Experts of a small language model.
Size: width 192, 33.3M parameters.
Experts: 64 experts in each of 8 layers, 64 SwiGLU neurons an expert, 3 picks a token, a softmax router, a shared expert of 64 neurons.
Training: a variant of SOAP for the experts, 619M tokens, 4725 steps.
Below are experts of layer 5 (counted from 0) of a mixture-of-experts language model. Rows are named router (the router's row for the expert), gate (a neuron's input weights, with its number), up (a neuron's input weights, with its number) and show model dimensions 0-191. Each number is 128 + 32 x the weight over its row's rms, rounded and kept within 0 to 255.
After each expert's rows: a language model's description of what the expert responds to. This comes from a sample of Wikipedia text that the model never trained on.

# expert 55
router [117 114 131 110 144 165 139 133 153 136 118 181 148 122 113 172 101 113 149 120 123 182 114 185  75  93 158 157 107  87 123 128  99  78  99  93 190 127 169 136  71 164 110 142 125  88 201  83 164 175 104 129 188 141 136 113 141 130 170 144 135  80 112 186 120 127 127  92 142 195 104 164 175 199 137 167 103  79 116 111 153 121 104  76 133 191 182  88 167 167 159 130 143 137 124 160 126 121  78 134 131 168  99  97 112 203 158 184 138 128 126 195 141 175 110 114 133 140  73 110 155 179 110 121 131 144 120 146 167 122 133 132 141  90 169  97  88 147 170 146 166 158 171 159 163 102 157 135 174  95 115 147  91 144 153 105 198 126  89 177 102 141 146 106 167  71 140 122  78  98 134 159 124 169 122 127 120 133  85 152 183 167 172 116 120 166 126 157 148  85  88 104]
gate0 [115 151 124 115 141 176 162  65  70 104 101 102  95 149  82 120 139 112 168 158  73 177  85 174 129 174 110 166 135 118 113 106  96  51 140 130 154 186 111 123 130 152 131 102 139 135 126 121 145 122 138 109 199 113 166  89 143 110  83 112 115 130 120 129 128 138 104  82 125 105 115  91 137 161 115 100 115 104 143 108 133  69 124  67 107  97 198 155 139 122 171 156 113 109 122 120 166  42 152  26  92 146 101 113 144 116  84 128 127 137 105 214 160 155  99 177 185 140 121  70 155 157 132  85 127 136 128  76 151 142 178 155 122 120 174 116  91 101 117 107 118 102 138  88 133  73 156 145 137 160 105 115 115 174 148 136 205  54 128 125 163 119 203 154 180  98 126 144 120  88 184 113 139 158 135 161  70 138 109  91 145 142 142 133 118 160 145 129 119  93 120 163]
up0 [160 109 128 164 157 142  87 139 101 154 122 110  75  80 112  86  92 115 127 136  97  70 115 101 152 116  94 115  85  95  70 127 132 119  32 165 129 182  80  85 184 170  94  95 181  89  91  84 129 111  94 115 122 112 120 121 217 104 144  85 162 137 108 139 139 144  95 134 128  98  74  94 146  61 120 125 165 150 141 147 144 104 142 150  96  90 159 124 121 208 158 164 137 129 133  89 130 177 156 130 130  84 166 161  78 101 133 133 127 101 139 101 107 153 119 140 124 142 152 135 127  99 110 127 200 125 181 178 116 104 123 133 148 177 131 181 162 146  98 133 145 138 141 135  75 109  95 137  61 193 116  98 138 112 134  87 118 113 100 245 150 161 143 107 117  97  99 141  74 120 117 135 117 141 119 181  92  93 176 102 155 121  77 118 126 104 136 100  78 109 114 127]
It responds to: Mid-word pieces and adjectives. Inner pieces of rare words like Rhap-s-ody, plus adjectives like major, political, historical, and line breaks after table separator rows.

# expert 53
router [131  92  95 125 130 134 151 148 116 117 151 120 109 120 141 130  80 122 184 142 127 168 135 159 124 124 111 156 132  68 119 112 121 137 117 119 222 156 111 102 119 152  87 174 119 107 195  90 150 228 104 127 164 142 100 150 143 109 143 108 127 149 100 165  97 114 133  76 114 128 125 159 176 159 123 156 107 103 167 198 144  95 103  99 129 173 166  91 151 163  76 140 147  82 117 128 110 112 126 119 117 108  46  95  96 195 135 156 163 178 123 162 169 191 111  85 149 117 107  63 144 158 138 139 114 153 101 174 196 155 151  69 134 129 146 108 122 135 183 140  88 149 176 178  82 133 140 145 163 143 166 137  81 147 120 110 203 148 146 138 142 170  96  79 157  90 139 120  86 122  93 154  68 160 108 108  74 157 120 113 171  74 137 134 107 150 107 169 145  80  81 108]
gate0 [160 124 120 135 175 115 207 135  77 108 126 142 107 165 111  90 109 101 155 131 132 129 125 103 184 101 157  83 137  82 108  75  83 115  97 117 114 191 188 156  97 184 130  99 112 158 149 106  82 144 148 187 132 107 115 133 123  86 148 153 159 145 134 140  47 181  86 119 135 166  90 102  60 124 134 115 135  57 120 130 178 147 109  85 158 159 147 101 176 132  91 136 148 124 133 120 117 152 132 101 121 180  76 122 144  97 105 104 145 179 133  99 182 112 129 151 188 162 146 132 112 147  94 151 101 133  96 135 182 105 113 105 106  55 130 147 104 115 104 230 102 101 119 123  96 121 117 166  97 144 122  90  91 115 110  55 137 172 116 133 183  96 160 127 147 124 122 125 127 149  64 140 110 173 145 177 114  87 105 176 123 169 162 106 132  80 163 179 102 141  66 132]
up0 [ 88 120  96  84 209 132 137 151 135 123 114 117  95 159 151 112 133 125 148 130 120 154 138 135 154 134 125 129 187 103 112  99 159 173  75 100 104 120 125 158 123 154 129 114 116 114  72  85 143 110 183  87  81 188 135  75 114 157 109 168 119  76 147  77 172  95 116 195 117 138  98 122 128  98 129 111 131 130 124  63 144 130  73 120 133  54 108 168 159 124  99 200 104 132  79 169 169  75 130 108 142 113 121 144 141 115  69 122 156 152 178  72 127 106 138 126 185 130 119  99 138 116 123 148 109  89 135 117 153  66  89  92 102 131  94  70  94 105 147 147 162 126 141 171 122 127 134 123 156 137 143 133  91 127 117 112  60 166 160 135 210 118 196 129 138 159 112 116 115 117  92 131 197 199  94 138 175 102 154 106 173 125 164 156 195 145 152 165 138 104 209 160]
It responds to: Mid-word fragments. Word pieces in the middle of split words, e.g. f-ash-ionable, Inst-ru-ctor, inf-lam-ed, plus table pipes and "==" heading markers.

# expert 32
router [101  72 112  89 154 157 154 136 157 171 155 169  63  92 110 188  97 164 138 151  71 166 128 165  88 103 114 180 132  99 109 118 103 133 127 130 167 165 157 101 106 176  82 175  70 107 156 105 106 175  76 149 157 170  87 115 207 153 133  69 164 103 130 138 125 120  74 124 150 131 105 124 171 125  98 167  73 123 117 130  82 113  99 146 159 164 135 102 199 133  99  82 158  66  69 133 145 148 123 147 187 125  74 112 115 208 124 155 142 121 142 165 138 162  58 122 154 151  63  98 147 171 176 155 110 112 133 162 166 103 154  62 153 111 161  82 120 106 153 111 121 142 168 155 156 124 130 141 120 133 136 131  95 176  87 147 157 162  99 136 128 172 118 107 157 118 115 129 100  78 117 173  97 164  86 109 105 111 101 164 113  87 150 132 117 174 102 154 133  98 129 111]
gate0 [104 135 129 140 134 184 195  62 180 151 165 142 100 109 103 162  84 138 147 136 135 137 122 167  41 121  96 100 126 125 144 124 159  90 100 156 196 144 220  84  83  88 108 159 153  83 146 119  88 133 108 118  97 222  98 175 154 132  92 108 110 170 132 159  84 160 120 161 141  86 166 126 123  63 145 158 145 134 169 134  99 113 146 135 128 114 119 115 168 157 160 138 164 111 156 166 143 110 124  85 175 117 103 111  91 125  95 140 159  93 133 173 105 110  20 106 108 119 164  73 151  90 128 136 184 125 111 112 172  85 165 100 149 153 168 195 159 104 138 104  95 121 169 172 130 119 136 136 111  82 147 115 129 114 151 150 129 134 151 111 116 130 140 205 105 138 100 150  99 176  97 121 100 167 136 137  92 109 151 155 115 122 149 148 132 102 112 195 115 161 105  74]
up0 [137  94 135 158  69 158 111 137 165 151 142 184 131 141  92  86  93 171 152 107 144 139  86 164  78 118 154  78 116 133 141  81  61 160 100  90 111 148 110 124 130 105 184 138  95 108 173 110 107  99 192 130 151 144 100 180 124 103 133 147 150 168 130 157 138 111 135 131 136 144  89 127 122 171 134 198 133  90 155 125 133 126 166 140 146 136 123 168 109 124 153 162 131 172 109 126  81 110 132 131 154 123 103  97  80  82 109 125 141 122 192 170 117 131 136 129 141  92 152 122 104  78 109 115 153 183 109 141 166 132 187 123 186 176 192 138 126  96 171 175  99 142 142 113 206  72  74 119 123  74  87 111 163 103  94 148 157 106 170 123 118 124 143 189 109 159  94 138 132  86  75 154  75 131  72  87  97  65 152  94 101 184 123 117  68 181 171 125 130 183  92 175]
It responds to: Reporting and action verbs. Past-tense verbs after a subject, especially speech and reporting verbs in reviews and quotes, such as said, added, stated, found.

# expert 8
router [127 108 120 108 155 108 123 159 105 149 159 159  91 180 120 117 114 121 144 141 109 198 110 210 146  96  98 146 148  46 131 137 136 136 114 105 180 100 177 146 154 156  92 168  88 134 194 110 150 177 142 126 159 146  94  75 152 112 141  97 188 177  90 162  90 136  89  68  90 134 119 152 180 127 148 167 141  87 113 136 102 101  77  69 166 137 177 110 162 151  92 132 151 116 130 137 122 107  65 147 104  98  86 111 125 173 111 125 142 146 132 114 129 209  92  89 186  95  77  99 156 122 119 141 156 130 109 165 183 115 146 109 126 142 139  93 117 132 165 167  93 127 179 179 139 109 138 138 158 126 157 153 127 191 110 100 137 165 147 110 138 160 142 113 135  98 161 127  81  96  81 237 110 174  81 124 118 113  87 149 127 103 170 141 122 183 104 178 139  96 107 106]
gate0 [131 121 119  96 163  94 189 145 106 156  79  98  77 102 228 144 129 138 142 121 152 143 202  89 139 110 152 133 123  91 175 144  94 159  84 163 106 111 101  97 127  99 157 107 180 118 145 131  97 153 105 155  93 149 121  94 158 133 144 158  95 135 169  89  72 134 136 106  49 150 105 140 208 114  87 148  81 114 163 168 145 130  91 164 127 123 153 105 168 111 157  72 114 191 137 125 155 118 139  97 127 125 171 120 144 151 102 141 108 127  95 112 161 176 131 142 109 143 130  71 130 162  80  97 103 121 144 133 128 145 105 179 109  47 117 157 107  79 113 124 134 138 121 159  91 129  65 144  57 162 117 158  59 132 148 174 124 130 130 100 107 184  77 100 139 108 168 188 122 113 100 140 144 155 137  85 114 210 123 123  77 169 153 131  46 129 138 137 127 106 137 156]
up0 [171 148 186  60 161 122 171 181 176 131 113 101 147 131 115  96 142 153 167 173 104 208 156 118 163 144 139 105 143 150 140 127  84 113 194  94 166 163 119 144 155 133 155 110 138 101 173 154 168 172 153 117 153 125 130 106  73 151 237 148 111 157 124 142 134 177 201 147 119 123 122 140 108 160 117 135 142  85 132 117 140 136 109 112 149 171 145 124 120 100  98  99 185 143 155 106  99 124 141 132 133 125 147 116  49 111  70 157 116 139 122 148  52 148  61 123 142 158 157 134 133  73  88 152 166 128 141  95  92 139 127 171 155 141  80 133 127 128 225 201 118  73 139 133  88  84 117 107 132 124  95 181 185 164 157 126 133 113 141 159 119  88 151  95  83 149 139 125 141 145  88 197 100 129 140 147 151 123 127  97 133  91 106 174 164 106 146 138 130 165 104  74]
It responds to: Mid-word fragments. Word pieces inside longer words, especially s, c, ing and ed after prefixes like re- or un-, e.g. Adhe-s-ive, Requi-s-ite.

# expert 61
router [139  69 144 124 121 154 153 119  95 133  90 188 121  91 116 168 115 147 125 148 156 158 122 159 122  69  85 130 130  57 107 126 113  75 100  92 149 128 119 111 104 131  73 157  71 106 170 120 183 203 126 104 159 140  75  78 124 119 167  81 146 146 126 134 124 121 120 120 135 149  54 116 192 173 136 145 101  73 107 188 104  69  83 153 166 158 184 127 162 141 113 112 159  85 106  90 132 131  94 126 138 103 108 115 111 202 140 177 168 181 128 188 103 190  68 117 146 123  56  90 145 162 110 159 166 119 106 160 160  95 149 108 119 105 143 104 130 146 132 127 164 128 176 175  91  99 133 159 190 155 144 115 104 210 122 134 173 137 138 156 123 162 140 162 174 136 129 108 106  94 138 142  76 127  97  94 119 136 128 146 130  97 123  79 103 124 127 172 189 118 116 163]
gate0 [128  89 159  99 104 135 109 171 108 130 162 192 120 104 141 141 119 153 148 137 114 135 160 141 103 116  89 136 137 104 144  80  76 144 188  90 162  86 115 144 132 142 184 184 146 143 130 238 149 160 122  60 150  98 136  88 141 107 140 133 122 127 124 108 151 154 118 111 153 112 112  18 146 134 149 144 159 135 102 114 117  98 145 135 124 138 216 119 132  91 161 147 169  77 114 138 145  87 138 122 151 107 105 148 126 118 146 211 135 182 126 154 180 115 151 155 104 110  79 174 134  90  84  81 174 122 131 151 195 108 116  74 123 139 112  96 181 130 164 124  55 145 150 171 123  74 102 115 147 166 118 113 137 112 134 127 176 117 113 142 111 117  87 169 162 180  80 166 131  95 115 146 118 182 113 142  97 126 116  81 191  78 138  94 125 157  85 103  98 115  56 129]
up0 [156 136 120 141 133 103 160 128 129 108  95 177 140 127 128 142 127 124 123 199  97 152  88 135 160 142 162 113 111 107 122 156 153 137  99 135  66  86 110  86 142 131 111 126  78 152 162  96  76 108 140 163 104 147 140 166 108  61 117 125  65 141 123 176 101 137 168  89 192 143 140 137 130  94 136 153  87 167 151 103 135  93 133 122 148 125  86  88 118 171  83 174 159 184 183 166 124 168 154 218  68 146 100 124  72 144  74  92 102 121 144 172 103 101 128 130 101 191 134 114 123 223 180 132 111 151  98  84 176 101 157 206 147  90 139 167 123 126  82 169 109 155 138 180 145 136 107 115 132 166 103 201 127  88 113  92 136  90 130 115 148 121  99  92 114 108 195 115 137 136 165 123  98 128 118 117 158 174 109 160  86 187 122 151 161 160 165 116 163  94 141 141]
It responds to: Election table cells. Pipe cells and numbers in election and sports results tables, plus single vowel pieces like Ang-e-vin and nouns like capacity, idea.